Experts of a small language model.
Experts: 12 experts in each of 10 layers, 240 SwiGLU neurons an expert, 2 picks a token, a softmax router.
Below are experts of layer 2 (counted from 0) of a mixture-of-experts language model. Rows are named gate (a neuron's input weights, with its number), up (a neuron's input weights, with its number) and show model dimensions 0-255. Each number is 50 + 12 x the weight over its row's rms, rounded and kept within 0 to 99.
Before each expert's rows: "mostly gets" lists some tokens that are sent to it at least half of the time. This comes from a sample of Wikipedia text that the model never trained on.

# expert 5
mostly gets: " a", " the", " and", " The", " an", "The"
gate1:41 43 42 66 52 60 34 48 29 77 44 66 51 48 47 55 38 32 34 43 41 51 57 51 66 45 67 33 41 65 44 49 64 40 68 57 42 48 35 62 38 46 49 38 58 26 35 37 52 58 48 63 62 50 61 38 50 38 51 42 52 39 48 38 52 49 73 45 36 50 49 68 56 60 51 58 63 56 87 64 48 64 61 27 32 49 39 55 41 45 36 61 52 57 46 37 49 43 65 47 46 51 62 40 44 58 65 44 31 47 35 56 53 67 20 54 54 47 34 32 47 47 32 30 66 36 46 53 41 59 49 63 47 53 62 51 72 69 70 55 33 70 66 33 58 41 62 56 46 58 58 54 41 52 61 43 41 42 31 68 54 45 50 53 58 61 45 52 39 63 33 49 69 29 29 55 56 50 50 60 48 56 56 35 67 54 57 59 50 39 60 46 57 54 55 45 71 44 32 42 50 26 53 40 60 65 76 42 66 35 32 66 37 54 75 50 42 51 53 55 72 47 43 51 44 56 43 56 30 66 72 38 84 26 39 50 52 55 42 53 52 63 60 52 43 70 30 28 62 44 57 38 29 52 68 51
up1:56 49 46 79 36 68 33 51 48 18 48 34 44 39 50 36 15 38 58 63 39 49 38 82 59 47 76 55 37 58 70 82 62 33 59 52 68 48 41 51 68 57 55 59 62 49 41 58 40 46 47 75 51 49 48 49 41 37 60 35 53 42 38 57 51 48 76 42 60 35 39 48 70 47 58 42 64 46 57 60 42 48 55 65 62 48 53 53 67 60 45 45 33 65 64 69 46 60 65 50 40 60 59 62 60 49 42 62 67 47 64 36 58 63 49 65 71 59 60 53 48 51 37 59 61 56 53 60 54 64 40 41 25 53 65 35 40 27 40 44 48 67 70 70 62 27 43 42 44 50 29 70 62 41 56 59 37 39 41 36 49 37 42 53 25 60 77 62 60 45 48 33 67 45 53 51 53 50 55 34 50 48 50 59 45 30 66 47 41 54 31 52 51 44 50 22 44 49 51 62 59 38 49 39 60 67 46 41 58 66 52 48 64 64 40 37 56 53 51 43 47 55 48 53 54 35 56 42 45 47 53 52 32 36 65 42 52 49 45 63 44 43 76 41 74 61 29 47 80 49 46 39 54 54 51 55
gate2:40 43 37 56 60 50 47 37 59 54 62 43 62 55 64 57 36 53 59 44 54 61 69 31 32 55 53 61 36 46 61 69 64 50 52 46 55 57 27 41 56 50 55 59 69 38 53 65 36 47 74 35 60 45 40 63 47 65 50 48 40 55 52 29 18 70 62 57 49 41 56 28 42 57 42 54 34 63 62 68 33 61 24 57 53 52 71 68 34 67 25 61 30 65 58 62 59 44 45 51 57 39 41 50 49 23 25 42 42 49 43 71 38 46 55 59 35 51 40 57 56 40 43 22 63 44 29 26 50 58 51 36 39 67 62 72 30 45 53 64 43 44 63 60 49 66 51 53 45 36 43 47 35 56 57 35 64 37 43 65 56 66 51 53 57 57 56 40 49 49 37 58 53 59 66 42 49 56 41 48 54 50 43 46 58 82 48 42 59 51 56 57 59 81 64 73 66 54 33 47 56 57 52 42 51 43 68 45 55 48 58 50 46 43 58 61 38 54 56 36 43 52 53 49 57 52 60 52 41 30 45 37 47 56 55 50 25 56 37 65 77 39 73 49 46 36 64 19 59 46 39 42 73 57 61 74
up2:49 65 49 45 56 65 48 54 42 71 66 37 55 44 53 50 56 62 48 35 58 63 48 53 57 57 52 42 33 52 30 35 48 47 42 51 49 62 31 44 42 29 60 43 25 35 66 40 47 26 78 66 56 77 44 44 57 38 61 33 50 55 60 40 33 46 48 66 36 45 46 49 41 47 40 77 36 45 49 56 24 38 18 59 66 59 62 54 70 76 60 61 51 49 45 63 55 62 56 30 89 66 32 57 66 61 64 43 29 43 49 66 38 83 63 53 36 56 35 51 37 27 58 39 47 35 48 43 47 54 45 55 47 49 27 63 54 76 51 47 38 40 28 50 26 56 54 56 74 46 46 48 41 46 54 36 62 45 49 43 35 57 48 65 56 54 50 41 60 58 45 55 59 49 42 52 65 43 56 53 35 54 62 43 47 58 52 53 39 51 53 55 43 61 69 74 60 49 36 43 50 43 41 32 33 58 53 36 46 50 63 53 40 32 83 47 39 52 46 57 60 47 42 45 65 57 42 54 51 38 48 43 41 53 73 43 44 51 27 56 71 53 35 31 67 52 26 55 55 57 37 60 42 54 52 57
gate3:52 38 61 52 34 37 68 47 30 41 73 61 60 47 32 53 44 43 58 30 56 50 38 68 57 54 52 49 63 51 47 60 46 40 64 45 33 32 48 47 48 58 49 44 63 44 36 32 64 50 71 56 53 55 51 29 71 59 66 77 41 33 45 42 41 52 60 43 56 29 40 57 50 39 39 45 33 36 61 43 59 59 48 41 38 51 56 63 34 49 67 56 45 49 59 61 37 56 46 46 67 59 57 36 27 26 60 67 61 24 48 52 50 53 76 26 51 55 58 58 34 63 19 66 60 62 70 54 30 62 34 60 52 65 42 45 65 46 44 57 44 51 52 33 50 49 61 56 51 56 58 49 55 53 70 60 61 32 30 42 65 36 58 50 58 56 36 40 58 56 61 50 29 48 49 28 35 31 37 39 58 57 47 49 57 44 43 54 43 42 58 56 77 69 44 55 60 69 44 59 72 49 32 40 57 32 31 50 44 53 64 38 57 50 43 69 39 52 62 49 48 51 68 38 40 53 55 45 41 53 55 43 34 35 49 10 33 55 48 73 43 41 65 67 60 38 44 61 67 62 36 55 60 81 45 61
up3:39 42 42 64 68 49 63 37 50 71 68 75 52 44 40 44 47 62 55 47 48 45 56 45 40 33 46 66 31 37 74 44 56 37 58 66 50 43 61 51 43 47 45 54 26 51 57 72 40 64 33 51 37 59 48 43 49 72 65 63 55 37 57 43 73 85 43 40 55 40 57 42 61 54 43 58 48 42 70 74 59 54 61 68 43 40 66 64 50 37 45 61 42 34 40 45 57 37 43 61 38 53 35 63 29 57 42 52 58 42 57 51 58 28 06 48 58 42 38 42 49 37 51 50 69 46 35 67 45 55 69 67 56 63 54 47 49 57 77 44 70 60 51 54 40 55 50 20 35 41 48 58 62 60 38 52 68 38 60 55 56 48 42 34 66 32 63 69 31 53 38 63 39 66 57 38 37 43 60 39 53 44 46 67 43 52 42 45 44 55 64 53 54 55 52 41 69 47 45 41 47 39 49 41 56 64 32 63 43 46 54 53 54 49 55 47 64 59 62 44 52 41 45 41 57 26 47 41 63 31 41 52 45 41 39 55 54 61 51 23 56 68 43 38 65 60 49 62 58 46 58 46 85 20 56 30
gate4:61 42 65 52 29 58 54 38 52 57 65 48 74 52 27 54 66 34 62 48 63 43 68 51 55 36 61 49 63 53 46 55 39 52 64 34 68 39 59 50 67 34 64 54 36 38 38 40 57 39 78 15 47 62 34 43 57 43 40 37 45 66 59 55 48 46 46 46 56 58 72 36 66 68 64 39 33 29 57 58 70 53 49 39 57 51 50 40 36 74 52 49 43 36 45 50 44 32 58 66 47 43 38 60 60 53 37 60 59 50 53 52 53 65 51 48 27 55 47 37 47 54 52 62 41 33 55 67 38 69 35 54 37 44 39 59 59 64 40 39 62 58 42 48 52 47 65 72 40 30 77 47 29 57 47 59 37 43 41 42 41 46 58 26 44 63 30 38 43 48 51 42 67 38 41 49 34 61 58 65 50 49 70 41 37 35 35 47 51 64 17 48 33 44 59 36 49 46 68 62 60 60 36 41 56 55 69 51 52 34 53 32 57 54 18 64 63 61 64 61 55 57 58 36 49 57 53 60 39 63 57 44 38 39 50 72 78 29 44 53 67 62 53 28 55 64 57 40 42 39 55 50 45 47 47 37
up4:68 37 49 40 36 33 47 50 50 73 46 48 42 46 68 48 52 35 56 46 35 47 37 45 59 69 63 37 17 44 63 51 38 45 42 71 50 45 44 69 44 60 51 42 45 70 45 44 58 72 44 49 39 22 52 50 55 55 64 67 38 60 66 44 50 35 30 32 36 46 38 43 56 29 49 53 41 46 54 44 53 53 53 61 63 61 59 75 52 64 28 38 66 62 50 63 44 62 41 59 59 56 49 65 29 46 52 51 47 43 50 44 35 66 67 47 27 31 65 49 49 39 56 56 45 45 64 40 67 55 65 35 40 48 27 59 27 44 55 53 57 39 48 36 74 57 49 59 45 54 43 58 51 36 41 47 36 59 62 46 50 65 49 55 52 40 69 53 48 37 28 48 57 35 61 43 56 37 53 61 43 52 27 57 48 60 43 41 48 44 50 30 23 41 24 54 43 59 51 24 46 62 63 59 67 35 35 36 59 84 20 36 53 33 31 41 58 53 25 35 44 43 52 33 37 43 43 37 60 64 46 63 49 82 43 34 45 46 69 42 64 50 61 40 41 43 46 53 42 45 40 46 46 72 38 41

# expert 8
mostly gets: "\n", "In", " In", " con", " re", " \""
gate0:37 56 65 53 75 47 51 22 42 30 61 33 48 44 56 59 65 48 37 46 29 48 72 50 77 53 57 79 32 42 46 73 42 63 48 45 38 48 70 51 27 42 44 63 50 39 46 43 59 42 53 68 76 38 58 49 51 45 53 49 22 49 45 26 37 70 49 68 72 45 71 66 23 58 54 52 53 50 48 42 55 50 46 60 57 57 37 65 51 60 54 43 51 54 55 49 49 57 49 31 80 24 54 28 60 52 56 44 57 56 40 50 51 57 43 74 62 28 59 53 55 61 44 48 50 40 36 38 45 49 42 50 68 57 44 62 61 53 51 31 53 68 51 38 59 62 56 54 61 57 52 39 41 57 55 43 25 36 59 45 53 39 55 58 55 55 42 30 62 22 55 53 83 65 36 51 65 55 51 56 25 28 71 52 39 33 70 62 48 36 59 59 39 68 52 54 73 59 38 46 43 34 43 55 25 53 29 61 40 61 51 49 48 53 48 44 42 28 55 52 38 59 37 61 46 62 45 44 44 50 52 67 64 40 67 55 71 56 39 55 54 62 56 45 54 57 42 62 43 51 49 47 64 66 54 57
up0:51 28 67 57 61 61 46 42 40 29 42 52 30 80 62 54 72 57 68 45 34 33 49 58 38 54 50 66 62 59 47 50 43 38 57 50 49 45 46 60 41 49 55 55 46 47 50 49 37 35 66 63 58 62 71 41 53 40 60 63 45 62 49 53 50 49 36 61 39 54 66 46 48 48 28 40 35 50 33 63 55 38 62 64 54 38 49 68 63 46 50 77 44 49 58 52 78 59 44 41 42 41 57 42 32 50 51 34 55 48 79 56 58 32 40 66 40 27 79 55 79 73 54 45 59 53 58 48 56 44 50 41 59 57 63 51 37 48 42 35 70 56 56 44 56 63 62 51 58 49 46 28 32 62 63 43 62 53 53 95 54 49 56 38 63 51 37 58 44 68 86 67 70 40 69 34 57 71 47 39 42 36 68 68 51 61 70 40 59 56 54 47 50 58 51 53 56 57 43 35 50 51 65 53 45 56 48 49 49 58 28 49 75 62 61 61 50 42 44 46 46 46 62 79 32 72 39 32 57 57 44 50 62 39 51 67 49 31 44 55 52 61 49 33 32 41 41 41 42 48 55 52 54 35 50 39
gate1:36 58 44 53 63 24 49 71 78 34 48 31 56 54 76 54 62 47 33 61 67 46 47 66 43 40 44 57 14 29 22 60 58 48 53 59 69 56 34 51 45 59 58 52 60 50 50 62 34 57 58 42 63 57 39 52 54 42 48 60 66 28 34 44 47 31 61 42 48 62 55 47 43 67 68 50 53 47 55 42 43 41 35 46 42 46 41 67 39 42 31 44 57 52 46 43 43 64 23 35 63 45 49 42 33 38 38 49 45 52 68 50 42 69 31 45 48 33 55 46 58 49 36 48 11 70 55 47 42 61 62 61 49 38 44 59 56 67 39 27 42 42 57 49 56 34 70 37 70 40 38 63 49 60 73 45 46 46 58 45 68 57 52 50 34 69 47 46 61 57 54 49 73 50 45 63 60 37 57 47 50 23 57 53 46 49 49 59 57 49 58 44 44 45 60 51 38 90 74 48 56 52 61 27 43 58 40 43 45 69 41 54 58 66 70 35 46 46 53 53 43 55 51 34 65 56 44 47 55 54 73 38 38 43 56 45 35 54 45 25 51 37 49 57 46 60 73 57 46 40 53 52 48 39 28 70
up1:53 75 33 55 66 30 71 41 53 50 57 39 60 57 69 31 41 53 45 43 59 53 56 67 33 50 64 54 55 33 40 54 51 42 47 36 64 44 55 35 67 53 54 36 45 44 40 45 59 70 48 27 45 56 65 63 66 50 68 57 44 46 70 56 51 43 45 56 51 58 44 55 29 58 66 59 48 44 74 58 53 48 51 58 44 38 58 43 27 55 45 68 53 50 47 35 55 46 29 41 48 39 52 67 32 34 49 43 56 41 65 55 54 75 55 60 43 43 30 42 37 41 43 53 50 39 66 45 41 61 45 36 43 30 28 88 74 43 59 34 52 79 38 55 51 30 45 55 59 42 62 68 56 54 57 53 55 40 55 47 55 56 72 58 52 54 51 65 74 45 44 56 61 27 56 49 43 66 47 53 51 40 46 74 49 49 57 63 23 47 71 29 60 37 56 39 47 67 54 49 52 53 43 49 70 66 37 50 39 66 25 43 56 39 53 53 32 70 36 53 63 59 74 61 74 45 52 41 46 58 66 61 43 38 58 65 37 32 52 33 56 13 53 40 55 54 54 44 42 56 50 65 64 40 60 40
gate2:41 47 33 47 46 42 40 53 42 43 15 47 47 64 69 55 34 61 50 52 39 41 37 54 56 53 34 34 41 48 48 38 58 48 65 36 52 54 53 44 41 53 47 28 81 52 38 76 60 64 38 47 47 27 63 57 75 43 69 63 42 68 62 54 59 50 45 69 61 55 61 50 39 44 46 59 37 47 39 55 41 71 57 56 43 48 55 46 38 33 45 51 38 44 40 57 56 61 41 41 58 67 74 47 49 58 56 55 45 56 48 56 57 66 49 30 53 48 37 46 42 57 60 47 41 85 66 46 60 65 67 62 73 44 38 48 73 58 29 41 60 32 46 39 52 35 56 48 43 54 34 48 31 22 41 37 42 30 88 52 58 58 78 64 31 48 62 46 61 48 58 43 62 39 64 51 43 66 35 70 49 40 59 43 45 52 46 44 70 55 57 38 40 43 35 47 49 37 63 45 42 65 45 42 61 67 64 56 57 55 51 51 84 77 47 65 53 51 48 59 43 59 76 61 67 45 73 60 49 50 52 46 56 50 58 50 37 50 55 41 73 54 63 53 38 19 60 57 55 49 50 45 70 62 55 46
up2:33 61 44 55 54 53 63 25 57 55 54 57 64 38 62 35 62 44 56 71 61 54 85 61 74 77 48 43 73 65 26 49 36 31 57 55 45 48 64 53 59 54 39 55 44 40 39 46 41 47 54 45 41 49 23 52 61 59 78 55 73 48 48 58 40 41 36 45 50 56 56 59 57 50 57 38 60 59 47 55 49 51 40 54 59 63 71 46 31 37 33 39 45 58 59 31 37 39 47 34 48 46 44 73 49 58 38 67 53 61 52 45 40 49 48 53 43 32 55 62 47 47 47 25 30 46 57 53 40 58 41 62 50 40 76 52 45 53 64 63 51 71 61 49 58 44 38 71 61 78 50 51 43 38 58 36 39 51 40 39 38 60 57 57 70 41 37 29 24 46 66 42 49 56 55 55 29 41 61 53 84 66 48 75 54 38 47 35 43 41 67 49 58 45 47 39 58 48 63 53 32 58 63 24 51 45 50 78 50 46 45 53 43 47 41 38 49 75 51 36 60 66 41 43 30 33 64 44 56 46 26 49 67 50 62 42 59 51 53 71 50 78 50 49 44 64 64 61 36 60 58 54 53 56 46 45
gate3:39 38 51 31 45 62 47 60 43 47 55 44 49 49 55 43 47 65 61 44 69 32 57 76 38 50 50 53 47 39 52 70 38 37 76 44 74 61 35 55 35 43 49 49 31 42 39 43 60 50 56 29 36 29 42 31 54 62 37 70 51 44 50 48 60 41 80 75 64 28 78 47 43 69 46 48 33 65 41 61 27 55 40 72 47 47 45 42 48 56 49 33 42 43 59 38 62 41 43 33 69 36 52 47 48 58 61 58 69 48 37 70 81 30 36 33 44 55 53 54 36 48 50 50 59 43 51 59 63 63 55 58 53 38 42 46 45 37 49 55 52 68 64 46 42 54 52 61 52 63 62 44 65 50 42 54 66 52 61 64 47 82 37 56 25 52 62 68 50 45 53 68 39 40 55 55 52 50 39 16 45 48 45 44 34 26 36 37 54 50 36 46 53 59 31 64 55 35 64 46 48 58 46 68 42 48 54 33 55 51 35 54 52 46 65 70 61 61 62 53 70 48 44 45 46 44 46 63 58 57 50 51 54 47 55 29 52 46 61 48 54 75 68 67 40 60 56 56 68 51 57 57 70 40 56 10
up3:49 45 35 51 36 54 52 68 40 53 66 61 43 57 25 50 46 75 57 58 64 67 54 59 49 32 42 73 48 59 10 43 54 43 45 63 66 49 38 62 50 41 41 55 56 51 39 45 39 48 58 71 34 37 54 41 55 60 66 64 42 25 40 43 45 37 49 56 35 60 58 49 56 39 40 55 49 60 49 54 54 52 42 51 61 47 67 56 64 65 45 58 53 46 40 36 57 60 35 47 56 40 52 58 49 37 69 28 45 55 54 42 54 59 50 62 69 64 56 62 51 37 56 62 40 44 54 39 52 47 49 46 46 36 70 51 54 54 41 47 40 50 34 50 29 53 72 37 64 28 48 57 34 49 67 58 27 58 37 50 70 34 54 44 53 66 41 28 56 57 66 18 51 33 58 60 34 51 40 43 54 48 61 27 26 64 40 60 86 45 58 68 36 62 62 40 68 46 51 33 80 34 48 43 31 55 45 56 54 44 36 68 73 49 42 34 39 54 64 45 47 48 39 49 75 48 48 57 46 75 53 30 61 37 50 61 44 54 19 79 63 44 58 43 50 54 53 57 66 52 42 69 41 51 50 47

# expert 11
mostly gets: ",", " in", " of", " to", " for", " at"
gate1:47 34 54 26 57 68 38 62 43 54 45 33 62 36 50 56 48 58 54 37 40 47 41 52 38 66 70 57 65 25 66 63 61 53 30 46 40 47 75 55 71 58 40 31 57 55 46 51 52 49 68 53 56 51 55 57 21 41 47 44 49 33 42 38 53 39 29 50 72 58 59 44 59 50 66 45 77 57 48 66 55 57 45 63 56 40 34 41 50 40 64 41 49 52 46 64 19 66 29 46 64 37 45 43 51 45 45 60 71 62 55 47 38 49 57 49 70 25 54 71 52 37 45 40 41 47 59 68 38 42 42 52 28 41 53 52 57 74 59 21 53 53 65 22 53 24 43 52 49 55 43 48 56 49 52 34 58 31 60 45 43 57 67 44 55 38 50 75 47 44 42 30 54 35 66 39 52 19 50 44 50 36 49 46 41 38 39 43 46 57 65 59 48 50 48 52 56 29 60 47 44 52 75 57 59 27 48 43 27 52 39 45 45 62 84 45 43 47 58 46 46 53 46 50 61 46 51 59 65 58 51 49 43 44 42 79 50 46 63 66 49 24 43 47 66 33 67 43 74 28 53 47 52 53 45 44
up1:52 72 49 54 50 75 40 52 44 62 61 46 51 60 32 62 50 27 38 46 67 51 57 53 59 46 64 34 53 45 49 70 48 49 28 53 73 25 57 39 53 56 41 42 52 23 47 37 24 66 59 46 64 67 50 53 41 58 65 63 49 50 51 41 48 37 37 35 29 60 48 81 50 69 56 52 48 39 47 48 51 40 57 48 80 63 48 43 43 64 39 35 51 33 49 65 60 55 34 47 36 50 74 34 48 70 45 64 45 46 32 35 41 68 74 35 66 36 53 52 37 48 35 68 51 50 58 48 43 30 67 70 64 50 50 38 47 50 19 64 45 73 29 53 42 58 42 49 55 59 44 51 42 46 41 57 42 45 46 54 26 59 56 46 43 52 59 56 53 46 53 64 58 50 43 39 66 28 47 53 60 53 43 49 63 46 27 52 46 26 48 45 70 60 51 70 61 54 29 59 32 64 54 41 76 45 55 60 54 48 50 63 48 49 57 70 44 46 66 70 73 46 35 52 35 47 58 56 39 38 35 51 50 61 47 52 49 67 36 41 62 45 40 78 46 60 54 32 37 66 54 43 50 54 59 77
gate2:42 60 53 34 36 18 60 52 36 63 44 30 70 66 59 73 31 55 74 53 67 54 62 69 60 54 50 43 43 57 51 44 53 49 48 40 42 35 48 44 66 49 73 62 30 71 26 38 57 45 37 47 69 55 44 67 60 43 39 49 59 43 37 60 64 67 46 54 46 55 49 35 72 46 60 72 51 43 33 56 45 29 51 36 56 41 43 66 53 27 78 60 41 34 51 50 48 40 44 41 63 38 34 29 40 50 49 54 59 48 60 61 44 57 51 44 66 29 40 62 28 62 56 62 53 50 58 32 38 72 30 48 23 57 41 65 44 24 74 61 54 67 53 38 53 55 24 61 56 50 50 33 49 33 60 49 50 40 58 36 50 51 54 42 61 30 49 55 58 59 84 46 54 71 74 50 30 55 50 45 44 61 52 68 72 45 56 34 52 47 48 49 54 60 47 60 44 61 67 55 44 40 53 59 38 34 30 47 47 37 59 43 53 54 61 30 54 44 54 46 53 57 65 42 50 63 31 49 50 57 56 32 44 54 71 62 50 41 50 42 34 55 40 30 58 53 52 42 50 30 56 53 54 44 53 72
up2:56 53 70 38 37 44 54 40 67 52 56 51 56 43 76 44 42 43 58 36 45 41 52 55 29 41 45 33 56 41 35 38 47 58 50 42 45 50 50 32 67 35 73 61 49 57 64 54 60 50 54 71 48 63 31 32 43 44 47 27 55 26 51 71 63 43 48 41 56 63 67 48 51 62 46 68 58 59 41 53 38 54 78 73 17 51 36 46 58 67 63 33 57 38 34 42 50 37 49 47 65 44 51 45 37 46 59 53 41 40 65 64 35 60 67 32 41 65 38 46 33 48 18 56 64 66 61 51 48 39 27 40 56 59 46 49 54 42 64 55 55 49 68 74 54 55 35 46 52 45 67 42 62 63 65 69 45 40 54 54 60 52 49 62 32 40 39 45 44 76 39 30 60 62 52 37 45 58 64 58 52 56 55 69 48 29 59 52 61 42 51 35 74 63 38 42 43 48 33 47 50 52 06 59 44 52 37 23 48 34 42 59 57 30 48 39 48 59 60 58 49 38 61 66 34 37 57 49 62 30 40 48 48 52 66 67 51 26 33 27 61 47 54 43 55 50 43 54 58 42 51 46 47 51 38 48
gate3:64 61 60 50 51 57 47 49 49 49 48 65 56 46 46 59 37 58 64 50 79 53 63 55 55 56 44 48 43 47 47 55 71 21 55 54 52 44 62 32 71 37 61 51 38 50 53 40 50 39 48 85 45 62 57 44 33 48 62 40 64 42 65 66 43 72 52 58 60 74 71 60 55 48 67 43 69 56 54 64 45 63 49 46 47 31 42 61 58 40 46 49 61 68 47 69 31 54 61 53 46 58 54 63 59 55 63 86 56 34 48 53 59 73 45 35 85 65 60 48 72 66 31 85 56 62 60 59 29 53 60 51 52 57 59 49 62 46 23 32 63 43 48 36 43 39 55 48 42 85 42 58 65 57 45 49 38 38 39 31 36 56 55 52 67 40 52 55 38 68 27 50 51 29 32 47 59 52 65 60 65 48 60 49 37 40 23 47 49 45 39 35 47 50 52 52 45 48 45 30 39 45 44 58 67 62 39 39 59 56 42 78 58 40 54 53 48 46 60 55 34 54 49 51 39 50 56 71 32 38 50 33 50 39 46 58 47 31 58 47 41 49 38 48 64 69 30 39 45 59 60 48 46 53 50 42
up3:58 56 41 59 41 59 37 64 43 53 23 43 49 50 58 55 31 55 75 57 43 39 47 51 32 43 59 51 43 52 70 46 49 37 67 62 50 41 57 52 51 32 39 52 60 29 42 48 36 66 64 50 59 65 62 37 67 51 46 35 29 31 48 53 48 62 38 54 51 39 46 50 48 21 58 47 50 20 61 40 74 57 51 53 58 45 45 39 60 48 55 36 53 54 39 58 68 44 51 59 36 32 30 34 64 47 46 22 53 45 62 51 62 46 66 45 59 41 44 84 51 45 45 76 30 69 51 50 60 34 50 39 32 27 64 48 42 59 62 41 45 55 42 31 52 43 28 55 33 47 42 34 39 43 40 54 55 40 39 55 52 49 37 55 66 47 63 46 51 30 69 57 65 45 42 42 53 55 31 57 58 35 62 41 41 29 54 51 41 54 47 21 50 55 45 42 47 50 42 59 59 47 62 49 46 40 80 51 23 46 45 35 62 66 50 59 35 66 20 40 52 33 64 64 34 48 42 59 44 52 27 62 37 57 58 44 50 31 69 76 49 39 43 47 34 34 57 40 52 42 56 18 33 50 41 57
gate4:56 54 49 27 37 68 39 44 47 50 65 42 57 49 53 40 40 43 46 38 68 48 45 34 47 37 43 60 60 26 70 43 44 62 54 28 75 43 52 46 68 34 50 58 55 55 40 45 54 51 42 62 65 46 46 50 41 47 47 36 37 36 53 68 43 53 21 32 43 69 60 48 54 57 41 47 46 45 53 49 40 44 65 53 54 51 49 54 64 33 46 53 54 42 61 48 55 57 57 33 46 56 63 28 68 64 38 34 52 57 72 66 32 33 74 47 67 44 57 44 39 57 44 66 55 45 67 61 29 33 49 40 45 35 61 64 56 40 43 29 44 56 56 42 56 51 62 35 52 07 47 31 65 45 59 53 36 41 54 42 71 62 62 45 48 73 51 60 49 37 65 45 29 56 51 57 70 47 52 44 57 25 48 34 38 40 47 09 55 56 42 41 38 41 53 47 63 68 81 55 55 63 72 42 57 53 73 58 59 57 48 46 39 35 65 58 46 74 48 57 38 28 50 48 49 39 58 47 77 55 54 60 74 52 61 39 57 39 67 43 40 57 37 51 51 48 51 42 65 58 32 57 54 29 36 41
up4:57 51 69 41 43 55 62 50 48 71 46 58 67 55 68 86 28 61 62 35 34 63 71 52 53 40 49 50 62 53 38 53 43 51 56 49 59 43 46 54 35 54 43 46 42 64 34 64 57 47 52 52 28 58 43 54 49 68 46 50 40 56 63 34 60 25 41 45 41 36 47 38 27 47 51 57 58 31 72 50 69 61 44 37 46 37 44 59 39 55 57 69 44 72 57 39 37 65 59 71 62 54 38 64 55 39 62 62 42 41 43 44 19 44 63 35 45 57 59 62 35 26 45 51 55 67 42 51 72 52 50 44 43 44 18 56 50 39 53 78 65 65 65 45 60 53 58 60 46 54 68 74 46 45 56 67 52 38 46 42 59 69 47 48 30 57 35 62 54 49 44 64 57 53 40 56 62 47 44 62 66 44 42 78 41 51 67 52 34 58 35 74 37 37 66 30 46 43 69 63 55 39 37 43 63 72 51 46 50 47 64 64 38 51 36 55 40 52 44 54 57 50 55 25 42 32 57 38 51 61 57 35 36 66 43 49 88 57 39 53 66 60 60 40 47 47 52 55 38 54 38 49 37 60 33 53